python train.py --n_layer=12 --d_shared_expert=0 --activation="reglu" --router_score="softmax" --norm_eps=1e-06 --beta1=0.9 --steps=8918
Below are experts of layer 4 (counted from 0) of a mixture-of-experts language model. Rows are named gate (a neuron's input weights, with its number), up (a neuron's input weights, with its number), down (a neuron's output weights, with its number) and show model dimensions 0-159. Each number is 128 + 32 x the weight over its row's rms, rounded and kept within 0 to 255. Numbers have three digits each.
Before each expert's rows: "comes after" lists some tokens at least twice as common just before its tokens as in all text; "comes before" lists some tokens at least twice as common just after its tokens as in all text. This comes from a sample of Wikipedia text that the model never trained on. Tokens count by the router's weight.

# expert 58
comes after: "\n", " the", " |\n", " United", "==\n", " States"
comes before: "|", "-", ".S", " List", "|---|---|---|---|\n", " States"
gate0:152156069101127128156115137191132158124086147135135110192099134144141069088116122140111064154116154120120098110143161136110080156110183167135153105121066168168122117113129108096082080157142180186134141124151178166144095149125134152154160104176185156094120099089137110105087109100133187104166124168170135059139104135088153147107117216097108090128118124115112088097159144115102165150108131134084094140108128148136091139188207170073103058154120087177136157137112172091173159143169086
up0:085133140118129105164125132117134096072113145067102101104136207149148085158137153145109126177108087150099091079199126183082092103148156139159137117168094106105153095114121122142132107144143134119051157155121114093117088179095146121168125149051137202074120155096123127107113111120069137146126077161107080089141122173093114076154141134153140116078132093119098166094171120070101110112151140107114109139076093148074125104085094127107073122121097181199204140159130074096103122148167155
down0:170152135092143138090114184159119040121112172132108149160132118068150123144096156165144121159083209116115125120099148135139129105123140170100092080131093217113125089157081071130069171157110098139163045146131136130098145134127127152146151102168118153156160149122143174167156149075090122139180147111135088131111140134165114170164118179154116133136126079111134170147177149153086171078150113163172113085119106150107078071123138102186120123077160080096140107182179093139142142063151147
gate1:126073122160141172097156088113155142103091112163188119181129130097067099130126160157148088138161091150124197127128127200094146090138119110116102137123115092131106113172157131182146106118158111163173155179175094125166130161110136139115110163160079089112122138113116115114123138119141099167134166136119109182164121084172125065098141109136162154144148065099173103202103066134141137149167092128133144109091139188107027100110148100146107099150118204136159131151184107179216145139139153
up1:153173113095147059146165089147137095150182187060122125069134137163165090172113151140113119165078154080152155115120119124146170158092121107160181116110109127132114182091130095129131148063121132118112076069151101150125135095113170114101149094042160154146126063156161138110131117164092155062156077073128169101097111161142145186139115116098083119150124196116091160107133165150070064080144132119112131168100138102153189090170122164119159148144132148120109135136116140099064087150152105
down1:106204128114166119100150197120139085141148110138185112126098114106172110134107134123104086140091171091120052167125099127091126172099119152170144137194081098113134162169165096138116077136141162152103126145147155148088152152166122107103117092108170114202160169111123089195185124195119139060126107099161123144063148109116099160118105152167095135159133129111110080092112171082123111076125140139149157109129153103174139109092193187084123092136075075147134097107111172092070125107166137
gate2:150168130088126107109117155130160158130141148128144142112181099147138089145127086175112172145160148151119145076195077140144139205053178126196120133144092171127158157136164098101175139121174191103134073152129172143077055097085101116144078115153081108126104110129116094116122101082100156099156130088117096121177148164075127159122185119179144140160144093136134094101093120107118149141141118093150092116167121112106195091089079179097135194085128154077143073100130135104103065147126131
up2:175159144048143076120085138131149142140184143127123182143163085137116108150135083163099162115149145134128129111162104168136126188067180103142098131134088167159145148136132108095159155119146224119147056156157155136081084094082144092199147118115100120154109063135107118109142075091071118093157143080130113136158174131074134177126180111186135147122162134109129079063113109137109123125102132105144124113166135116116190155130099176117122205085131151083129082096148120138067082132114133
down2:090089132086124192135108141151162135185132141160102115131055172077155126109147118160128113153134176101120122172149143143168166099145129076127153149124090131113126135133029148158166129170098148140142218121143122130075136091133173163056093098098100083170146099159136081130111179115117124172176123127163067138192163121134084087112139166116122143138160066115104133151141160120113116140115113168226074122154111106129146078183147117189119173147131107110167165110099142132116103135109077
gate3:099167144144146095097110118128123127179091119111186180128109124140107063091140101130124117081105169113124135086127168121102111193096186123134121065121131136148133119189102116127093142163134198088224143153121114156105147096027105112140155121146136128124166158140131114101166144167141112161077169082097075086090148118072196166110093097176090143107145080133107121142089126109125103184165113162070126122141120149126095131154127172106074161135096100096107154072101195115110173091133148
up3:119188157131184122095099121081121101184144146094217162110105084135120116116111137143118120073092152103116086056169167169133135141080169165144153073134140146145122082161105112130139119160130191083175134144113119193119173149075102107183143162117137098075125140172163135094160142172129098179132139122135100102105151157081185161148102093179098155097141100136119139149095109131113125182153130179097120164122113191151090126179139151117092141168108069098111161107089173093101172074089157
down3:146127093186093079144112126151128142126090110147084130057180139120100142092146162117095151147131213131151123179099119061140107109075079116096076051158117137114154099153076142185077150091097152110147105201179103072143170116086109107126130155135148099195133103158174154100097086140156098080134119072120139167152121132083168168104107114116123169092177096170142103104137161097095100181128134123107121151141132208116099137129117115172165092162136121132176171151136130146083153121148163

# expert 2
comes after: "0", "1", "2", "3", " —;", "4"
comes before: " ", " —;", " —", " +", " −", " –"
gate0:112111144136159091120048110092154102066114102154136149094192135097169132141133159131110174151118091112174107151115147223079114149110176107083085112123130151130182137198128131088145095147158122167102119127164133081149159186126167175144110123134101185156178078130170131099166133122051155121129090122119140144091171091101152153119082140152145128131121108125072122150088124188144136137147120128128116108186208090151118161172186110120165079145174123147091113110096097132096160097089062
up0:114140171100178163097129115150109157131129172178102118156132055123146144150166083187053145144097160116180145122094125162125096110097158101150148157174138161088141151145176161073062126104135142197078121135130124060106170129107152139116080094151155146146125110113209147097139110088130178126168113134105099122142142155111172147128067169089141120123126138096092111121109127159107136096171100198145120113168209158145150164155147117119074119210171110121070101102096119142080126112069124
down0:116113142160115115090123118128100141155135109121070130108122136128148161126155159146085148117121141152093122167132169173129165073185149127114166213099180066174129168143098182138151050168134165112148172081138105138180124098168168112204154116141108135154130100159119114147101104086140161093170144128169113128122093082059115129072129141158084104170136150169125143091060104126115102078171151068200112072161135101145132123107149149136168134116157087146068121083123110099150052165161130
gate1:129175091153126132121142143172139104110161094118158084157141127060114100111099176151168135139145114102145114137147135139081201067186078111144136140114097116055142126158108142196089092096123112105132118127069199143130150108086093070100118087163106106120118069117140110201177124157162082104128160143159122129068162162069126115109115090127112144097155170125178131105145107179110143097129145165159141099079143179080114123150088101143132130133144083116085190117153099127180159187133210
up1:209157153199133098083112212129128151194131077097139088128121149096129124155119101147166150126093091125134105134126124138092183112164099110136131087126145136105126106186121148183155054151131105118141095112043198157136105141105103088127160094144118144103136100097111159133135129138143101134175128127180124067121213160125137059147100129136168142113187104138173116120073132183118095097116128193086105080116162186141120101072102097162110148094190125132119153119136108114085148106149160
down1:150134142085116130132130115144103147112136143146130091164126163165104097169134126133139089105133119132103121076195089113151094079175121055117112118187125131187093104090062087143079098126105104086145110102103101132148180135067192177134113166176099074182191167077126130133159150075083158134141107137163122095136125154118120119174094163088061162136074118133116185109092085191074119152095116148111097148112153135136150118186168111172132080098098149137144172107162152160071169158137128
gate2:148101154117118117124129101092119166122168144122146165136160029161136110080149092147103102122107127125144150125111156160100115147149140151148118109165126137161210073207146123142126117114105146134154112157161067089140150129062080149135121143124051078088149137092082083135164177131133099162141144144072182165124068096167112133140092187128141096202156138121093144152068158137076130103114089189077116115115076100118107155123137105114090078156102107164146046126128146179112095169129152
up2:104113128158157126129122192152143102140061165097124089099080223097118135147136130098125203099109131175111163113162102101152149138092137152140144150112137129100059163091115124083088128134139124104044126091110141182104062140199178097143169119117211143165144131175159174130103086130124194131125105120146099097173167135079150075103136064123116136081131120123157116132183134109169100137148150079179126149157196154097157096136144129130147164091145138109135125131137124108099168057135113
down2:125140159079124083124091170133194137126104097124125091119156121133159209141135159100139136143149148112108146181070150097116174134219146127133120109166121094166159161070105090162113136107204159145076072144102143123128105170140120147159171124096072147128139068161110136118111137110117088118097102188173119150168155101188087123134145046167171119150116118137085139132072182128140105085186147130095139139119131123070117150140129117136128142146046161054116123176119174116140114066113124
gate3:126098093167220114088109139139154129138130153149135091103123132150125143057096015138160066104110140090107111116079154117112111143123123115146108135083178154132158119127132141094101095124089122136167100167159097167168133134120099167137143109090105105105156142168147118174135097149151058119111092144129155181107196098079157080107172141112208130171142135197165054134095131170129137115079110121132154149091133124124157082124171206133089134118187153087175091148113134171117154124112102
up3:098092122142182121079139107151160102116111151168163134101113156166104119050107060137140068095098142072111112142103123119096103156185114091116140117071140135154141175123099104127125070134092147165185113213165117176168170162100067175150137123085119148107142142175145074154111123167091066123118123143116162187121157067100181092120198116127139108137161116139137047121125130149124107091090103134120106135104147096132118104083184174129108093124198131089155114085114133147146149143102075
down3:185152139134077121125127136123146147161204178163106150141084146141174167089110113109108066106142143169132118095128127134129130150147077106178108181115140153137089153173118126127108075105160101108122105115189029130144122119170125159108101143091139139100235114182109148114114176148142111213152160093106132106170113177094118096136121132112149149135118146167190138103138162157208180128135103102098119202139150124096180134140119191166059151136107135081154148133120131149111155104134092

# expert 23
comes after: "\n", "-", ")\n", "\n\n", ";\n", "%"
comes before: "|", "-", "=", ":", " •", " Genus"
gate0:122152116144064144146114102147186116086086077165151171157126087172137098135106157220165111111148157137110168140032098126165098142159135120140129067150137134084103116113117073172104106125105123133142092150149085107124151133131094107115084116168076122132107111101148116139198136127136151111174099163210099136160141158148154168125131085158090168133145126080100105163189080119118194116076099140117078114119084099120113145151152137089123192092206148066147169159132145107113117092127167
up0:132152125148073122099123107161107144114137116130135168133185055162091046146135132192173132112121168100129169122021115143168069153111134126164118091117113104058108123110124112153095110099109101159160127129110122127138156137092075081091075123171050106151105103144187088145191137132117143109134129150179101137150131166170158142105151088124085172133142164087122133135165085131103186126113149138091068098143121130111153136137106111107140207106154164035144176164101110097127114115124166
down0:160126080111132128089093128108137076142096088128098084140153176158097160187087113107162160141136114171144113131143169082159161148065156112113114142132145039127117113133047110187184165126077131103086122131157144126116175184132127101120141102179152157119062181101089137181142109148145101101115071091098108146179205156156111131109117082183121097153112229141111118097140148152089121129075170175097148123111124120098127119130111142086123051120157140111151150120134116154120136162107178
gate1:121108139158157172118086101130175141135104143116101085111069131145135174125152111160073123155126157140075112145150117153111085100188080065125054130125121091090139140110141097155053067147168146128051166156171175081097166076117168134144104117089161101135153128083157133110095095131122117085177088151153132101128078163120056085074159106116091131091105122142114118171214102084093137157133107119149178183132118073222115104113141111164130105145117137143127146121123116130118153151168121
up1:217121144116118161101119161134046088203143138148121127154078082108126064122130127089113154140127113155126094239177103133145160125118127140128135119112114136142169136140192065124173153134126072092112125130075146151196127112156186134148145070177114164132145118113108163106127123184096119167120125184141133160166119119184123150169134151136104131091173113184142152112088128097127103126149146112194117115081063118084110115085152106136158098113124133150037106098159172163126131120099114
down1:068109121105132073200099099156126176051116127158126100065119149112133135102072128158058144111090126109118105093123158109063174122122112092168133124158097137090067104102197052153141136186139253142103169148096162118149110140111107085122142121137164142098127154166111172117141171156120134140110144092115155152125133103111125079081134092157138134099152156158102159158158146089072168166145091170123126104164162116130133109098084077150067116137111107121103094110159080148103090120125125
gate2:139091110147164152111084149132152129150117145141130179120041107108135101087165181128109104118193126180113150131152136139100108084178189110105139092154149150180123177139095150076100110162135094084111134124091164133150114116139176153151129099187092143165203129111142145082124111181109098130166166133098095099105168079126114152075075099126135123137127129154135123087136135127092108093116000181130161120156111140160130117192089120066114077162121097131120098130176111131090094107147100
up2:155104153090133125146151140163113102175121051075105067161173146129099159139114098054192149131088121095098090144099140135166184114127106124075150117080138099130103106148117123140116141118145166189124157130161112147093102183112125166031116168154158080155102112147098120174163142071138156128064105126173141112127152216131144169172162116151087130090099109071121152173101107138160118153097121104105071171153125098107136166104149175143172124118141187147123092154096119104094067151098127
down2:116142177132125155129118147119128131115169127138213141177087125106136116153131155153187125123116141134145153090092157138068124154096164136159105159081105144211094135083101126087113121103158157084199089047168106140109104136089145080122109116166114172099100112146102148124098126065141080112127086124172114098107121095129074116136163134071155126033174113159116111117149148099138107127130071127143187108058117159159142098183102111142140078102071137141099092108080145162091123172180172
gate3:087084104088077132132158122092120131145107128184130114084095121171116132147133115124111126112134122145114176100136160112154122143124171150125105170088083057161159119193168058170153113166118175185130161154186092111120202197152073135110120130175152079169076144072169097153129101120161175137130085132114126125116087182150144106058153188133143124112075112136165098152171143135156116063107128154118179164142113098157119112166138165046133065143164096153136154137104085126129138149104122
up3:111042171124125098171105124115108123151169070091091128116158169096145225144116077068094133217095166132104124184133073106090120077116220105131129121180159134121164154144120138132124184087104117133119102140114117145114138105105135075174154148168085141133131124082107146172110099155122117142146115093117100139154105122125147121132084121147166098176080137140190154078135110152137117145135141063103045133123117151077111101124119113099154173162157146164080089162110123161079097134136074
down3:134184134117158151121198107157076155145116188101148166176070079109057120089140160176152126116119087123122086143177095175133119154114099127127119124112133178097103091123147149109181097166129188158162146178181128192163119152112137129119102110070169108125166158167150111141141144077132138157103174113182151135115197126149084134171143082137142166101113121101127118143153146063149116125164119132096104072137126177168138189153120169131109104125098077138152124107116078111182116170219093